Below are experts of layer 3 (counted from 0) of a mixture-of-experts language model. Rows are named router (the router's row for the expert), gate (a neuron's input weights, with its number), up (a neuron's input weights, with its number) and show model dimensions 0-39. Each number is 50 + 10 x the weight over its row's rms, rounded and kept within 0 to 99.
After each expert's rows: a language model's description of what the expert responds to. This comes from a sample of Wikipedia text that the model never trained on.

# expert 60
router:57 51 43 42 31 49 44 68 44 43 63 60 44 53 50 39 54 62 57 42 59 64 39 52 55 39 40 44 66 46 40 43 59 62 53 34 62 38 64 49
gate0:49 42 51 36 70 43 38 52 58 57 46 61 51 43 67 62 39 24 63 48 50 48 60 56 45 40 50 56 50 57 52 30 64 42 56 56 45 29 54 40
up0:47 59 41 37 46 49 50 49 25 48 43 47 49 51 35 49 48 47 51 55 54 58 54 75 50 58 57 43 56 67 40 49 67 48 45 46 60 58 51 64
gate1:63 38 46 34 50 40 61 47 56 59 29 42 69 49 39 67 60 54 62 67 53 36 40 49 53 38 53 46 52 52 39 45 45 57 22 57 66 46 55 59
up1:54 39 55 72 47 53 41 49 30 61 53 51 62 57 43 64 40 66 50 40 52 53 41 36 57 46 51 34 74 61 35 51 48 55 64 44 50 44 47 39
gate2:55 63 54 55 59 31 32 63 52 58 51 66 65 54 58 57 44 45 52 65 62 43 57 50 56 68 48 51 53 48 48 41 40 31 54 56 51 53 31 51
up2:37 47 34 38 50 66 62 55 50 67 58 37 55 47 45 47 57 48 53 34 38 50 44 62 54 52 33 57 40 57 47 62 42 60 39 52 32 44 62 50
gate3:32 45 56 58 60 47 56 74 50 67 57 53 29 55 52 49 34 52 55 60 32 42 51 53 49 41 35 55 52 39 40 58 51 34 70 46 35 45 61 34
up3:49 63 49 44 55 45 66 50 48 39 71 61 58 50 35 43 48 50 54 45 37 66 44 56 64 63 54 61 64 55 46 62 49 46 51 67 48 39 37 61
Description: Inner pieces ur, con, ard

# expert 23
router:63 56 57 37 34 43 51 59 57 39 57 56 48 34 57 49 63 50 57 43 55 79 53 48 72 50 62 48 69 42 44 47 57 59 46 33 56 56 53 44
gate0:47 55 50 37 63 55 43 39 52 52 38 49 64 47 55 49 29 54 54 47 40 58 31 41 46 67 68 41 55 59 51 45 38 41 47 53 37 35 44 47
up0:48 30 56 54 56 46 50 65 41 59 63 59 57 45 38 52 58 40 38 38 55 45 61 67 39 35 34 37 36 44 50 47 53 62 62 49 58 59 55 44
gate1:56 56 56 45 37 53 57 53 57 41 47 53 56 58 42 49 54 50 46 51 44 66 63 57 44 28 58 46 52 58 70 52 60 44 54 68 49 45 46 39
up1:47 60 64 33 42 50 63 56 43 42 47 52 49 58 40 72 63 47 66 64 54 63 55 60 52 57 54 48 57 50 65 36 39 45 43 46 43 41 47 60
gate2:41 33 44 46 43 49 66 59 34 42 48 34 49 33 40 45 45 59 50 48 50 43 55 46 51 40 54 45 56 59 53 44 64 63 53 44 48 37 43 51
up2:44 15 45 59 45 59 54 59 33 54 52 41 47 35 43 48 49 46 54 67 60 59 54 36 39 37 62 50 62 65 64 58 49 66 59 35 49 44 38 53
gate3:58 38 41 40 52 63 49 53 58 51 34 62 60 47 35 55 58 60 54 46 38 55 62 62 70 57 39 37 56 48 58 37 48 48 36 29 56 51 37 48
up3:51 54 57 42 61 50 42 36 43 38 41 53 52 52 55 37 80 50 55 40 48 50 54 59 58 42 55 51 49 42 27 35 43 56 38 58 56 61 72 49
Description: Capital letters in lists

# expert 57
router:66 63 63 32 32 46 57 65 63 44 52 61 40 63 54 48 55 68 62 39 48 58 45 56 55 37 44 50 57 47 39 58 55 64 58 37 56 58 62 50
gate0:52 44 70 48 65 41 56 37 40 57 23 42 60 36 53 55 33 44 51 61 48 37 48 65 43 42 59 38 48 68 65 66 47 54 56 45 39 37 41 35
up0:46 47 39 42 65 51 50 47 47 43 31 25 50 54 48 38 48 48 32 63 40 53 59 51 44 54 46 47 51 48 48 63 64 58 36 41 37 49 53 38
gate1:30 62 73 51 45 40 45 58 39 22 48 59 70 48 38 65 55 47 75 51 53 52 51 40 63 50 43 51 46 50 46 60 45 42 46 44 40 58 52 49
up1:59 36 43 61 51 61 68 45 61 65 56 53 47 53 57 45 35 62 42 50 47 68 45 37 40 44 60 70 47 44 53 41 51 58 49 39 60 37 47 73
gate2:60 52 53 49 61 36 52 40 51 64 43 65 37 63 28 73 36 53 35 52 44 35 42 54 37 50 56 37 37 33 49 50 44 42 55 57 61 58 52 35
up2:63 65 50 56 61 49 48 47 58 58 48 55 37 47 33 55 33 44 46 58 61 43 43 47 43 48 58 32 47 36 53 80 44 48 66 71 41 46 49 23
gate3:53 54 43 58 42 49 37 39 39 42 41 48 49 41 69 52 53 38 50 45 49 65 49 40 51 44 42 49 45 48 49 53 44 45 55 43 51 40 51 43
up3:31 43 53 58 27 42 58 41 45 43 35 39 47 53 57 62 49 49 58 50 52 65 50 33 30 43 61 21 67 56 49 79 39 68 56 36 27 40 39 53
Description: Line breaks and sentence ends

# expert 22
router:65 61 61 45 46 62 56 55 65 43 56 70 46 50 66 57 57 51 61 51 47 58 42 70 52 24 38 56 51 40 40 47 62 71 59 41 53 59 46 57
gate0:49 44 59 59 54 42 38 57 48 35 58 49 40 59 49 68 29 40 39 61 44 50 66 54 50 51 56 47 49 49 43 55 55 56 51 51 39 48 29 59
up0:43 59 45 46 77 36 57 51 27 50 45 39 43 55 61 59 35 37 45 68 61 44 60 47 29 49 47 47 54 43 56 59 55 50 50 53 66 50 53 53
gate1:53 51 58 65 64 42 46 54 56 57 52 35 44 73 56 57 39 40 47 50 42 48 50 51 63 54 42 62 49 54 54 54 48 54 55 46 52 43 58 70
up1:45 46 43 74 56 49 47 43 51 46 58 37 46 48 49 43 51 50 47 49 39 64 53 59 65 49 50 51 50 51 49 56 57 66 56 41 52 42 46 62
gate2:47 46 60 53 46 39 49 25 35 67 44 71 29 51 56 61 47 19 72 57 33 34 72 57 51 55 50 48 47 48 42 49 62 55 42 40 27 62 70 56
up2:49 41 43 53 47 40 48 59 53 28 45 55 61 42 49 49 50 49 43 59 42 51 48 57 48 48 50 38 50 59 59 54 51 52 34 44 48 56 53 46
gate3:56 49 68 44 31 44 64 33 52 44 57 58 53 55 47 29 32 54 55 62 75 57 57 54 25 51 51 56 53 48 51 38 45 36 62 52 48 40 42 37
up3:51 58 50 36 45 41 55 74 45 42 53 54 40 59 44 60 47 43 41 79 48 60 53 52 46 60 55 63 25 49 35 37 53 31 42 43 61 48 46 45
Description: Nasal letter pieces

# expert 38
router:62 58 52 41 28 54 66 60 57 33 56 57 50 52 63 45 66 68 61 44 47 65 45 47 56 34 51 48 54 50 39 57 53 58 57 36 68 56 68 51
gate0:51 45 38 53 38 39 70 62 49 38 68 59 49 62 51 37 42 40 41 55 47 54 57 39 41 48 65 39 47 65 41 60 33 60 51 56 68 66 42 33
up0:44 35 58 51 64 68 36 40 35 38 45 57 51 46 31 45 43 57 46 53 58 58 50 53 49 54 35 50 43 57 40 62 54 44 50 57 59 58 59 46
gate1:42 32 44 47 62 36 39 59 51 57 37 23 60 48 47 60 53 53 50 42 57 55 56 59 59 50 51 48 49 56 65 50 41 56 37 66 55 54 39 62
up1:66 44 48 48 32 39 51 40 52 65 50 42 34 52 60 49 58 56 71 44 54 42 50 42 57 43 43 57 45 33 50 45 58 35 29 39 55 50 65 57
gate2:55 52 54 44 48 57 54 51 55 52 58 57 50 64 49 57 53 52 65 62 53 51 35 34 52 69 55 45 48 58 61 57 46 64 59 53 54 53 45 37
up2:51 59 35 50 43 34 53 47 46 58 49 48 41 46 60 44 57 27 66 39 56 43 63 61 53 41 57 75 51 43 48 44 59 50 57 56 54 63 60 52
gate3:50 45 34 52 48 42 38 39 61 50 46 38 60 44 57 62 57 42 50 54 48 49 54 42 55 49 60 42 32 57 43 42 25 49 45 49 46 40 44 42
up3:51 49 62 73 48 51 61 56 34 53 63 40 55 25 50 35 39 54 35 53 40 52 52 60 58 58 36 63 74 67 48 57 62 45 58 48 49 50 39 56
Description: Past-tense endings, punctuation

# expert 56
router:64 59 51 43 32 53 61 60 66 41 64 61 43 47 54 46 63 60 62 43 52 69 47 56 52 45 41 66 53 46 41 49 55 62 46 39 75 55 62 46
gate0:48 31 41 67 67 43 44 51 51 62 50 46 62 37 45 39 46 36 23 65 42 56 42 70 52 66 50 34 39 43 59 38 55 51 47 49 53 41 43 43
up0:56 65 30 53 51 66 55 60 47 32 47 53 47 75 52 54 33 26 60 59 71 68 52 44 60 45 64 68 62 47 38 53 63 39 61 52 53 67 28 56
gate1:52 45 59 51 64 55 53 57 45 62 54 43 48 66 42 49 48 55 51 60 51 55 45 39 33 52 57 58 34 43 50 41 33 63 61 38 45 47 43 40
up1:51 49 50 65 53 47 58 64 74 49 37 67 51 53 61 40 50 60 41 50 59 47 50 50 44 39 37 40 42 57 46 55 71 53 39 57 48 47 68 54
gate2:43 55 55 48 52 49 41 47 38 41 55 60 66 35 60 62 55 40 38 57 49 51 39 52 50 45 50 63 24 51 59 57 45 53 48 77 52 43 35 53
up2:55 38 50 56 85 61 49 45 42 54 61 69 53 33 65 45 51 43 49 49 47 46 65 54 40 43 36 38 36 46 67 47 48 55 41 38 39 52 71 49
gate3:55 42 44 58 59 56 43 41 52 58 36 48 64 42 59 52 59 55 42 46 44 54 44 41 58 64 58 47 36 59 61 49 44 43 59 33 44 34 65 47
up3:52 52 48 58 61 47 62 57 65 47 59 58 35 41 50 34 49 50 52 55 47 42 65 63 27 47 46 53 53 66 52 64 40 61 45 44 39 61 60 50
Description: k and consonant pieces

# expert 12
router:47 55 66 31 33 48 54 61 57 37 51 58 40 48 56 37 62 63 64 50 53 49 40 62 54 27 47 49 51 48 49 58 64 56 48 43 61 37 57 56
gate0:43 58 47 52 54 75 71 55 32 43 50 59 62 59 45 47 66 52 37 61 59 56 48 64 60 52 45 50 41 38 40 45 52 50 39 50 33 26 44 68
up0:49 49 62 53 61 30 59 41 51 59 58 50 39 46 63 36 42 54 36 45 56 71 49 43 36 32 51 50 41 40 48 63 54 49 61 57 40 57 44 37
gate1:35 31 40 41 41 72 63 58 53 32 46 68 47 55 49 38 57 54 40 62 66 34 63 26 41 71 44 35 55 46 60 38 50 38 61 52 34 42 38 49
up1:52 58 56 48 32 49 46 33 49 58 51 47 49 54 40 70 51 48 63 43 44 60 37 60 63 50 45 51 52 45 45 58 62 58 41 29 51 61 62 62
gate2:58 58 78 69 36 41 44 49 52 30 50 35 66 50 60 39 63 59 55 38 69 43 52 62 32 37 41 39 58 57 60 52 50 52 51 52 62 39 46 55
up2:38 59 43 55 52 60 63 58 61 54 54 65 60 75 50 64 43 53 64 50 39 55 41 36 51 54 58 70 42 46 58 49 59 37 42 47 31 53 60 59
gate3:45 58 56 44 58 45 48 65 54 58 81 56 45 69 53 49 31 54 41 73 49 56 41 42 62 56 49 57 40 50 49 46 62 38 48 58 68 51 44 71
up3:52 55 55 41 59 42 38 40 52 60 64 62 43 60 29 67 48 44 36 68 57 68 28 63 43 45 58 47 54 53 45 39 67 52 39 63 54 46 45 57
Description: Punctuation and possessive apostrophes

# expert 62
router:61 63 59 36 32 52 61 64 60 40 62 62 45 51 58 45 58 64 64 43 50 65 44 54 61 36 45 56 55 43 37 48 57 64 51 39 68 58 62 54
gate0:51 50 65 61 35 43 48 53 60 56 70 34 66 61 49 43 34 52 49 51 62 40 78 36 46 65 40 37 37 52 52 67 50 35 67 47 49 51 55 44
up0:44 50 53 44 48 45 49 51 41 54 50 70 69 59 55 54 55 45 59 48 38 57 61 54 48 54 40 50 59 61 54 49 64 59 57 57 65 31 41 56
gate1:66 55 72 51 43 28 29 58 71 55 34 63 53 46 35 54 64 43 46 75 59 60 53 48 58 53 72 49 54 65 54 64 44 56 64 37 45 48 49 56
up1:56 63 57 48 70 41 44 73 30 44 40 69 62 41 57 48 49 31 45 21 36 45 40 53 44 55 40 45 60 42 41 33 46 41 47 71 51 48 45 45
gate2:53 54 41 44 40 43 45 43 55 48 51 38 51 56 43 45 44 32 39 61 63 37 48 43 47 43 43 64 50 45 61 58 23 62 55 51 35 47 49 26
up2:33 46 41 63 57 53 40 27 37 41 46 40 50 63 45 51 66 34 35 46 55 57 54 59 32 43 47 47 52 39 43 65 63 45 74 50 44 33 53 68
gate3:54 45 47 46 67 61 57 44 58 65 42 52 54 59 40 50 38 43 60 64 45 54 61 37 52 66 62 53 60 28 57 48 35 41 67 42 50 53 48 50
up3:51 47 52 55 45 44 36 42 61 50 49 50 49 60 44 63 48 40 56 53 44 43 62 56 60 39 45 53 55 55 48 47 43 56 48 51 66 48 41 54
Description: Capitalized word starts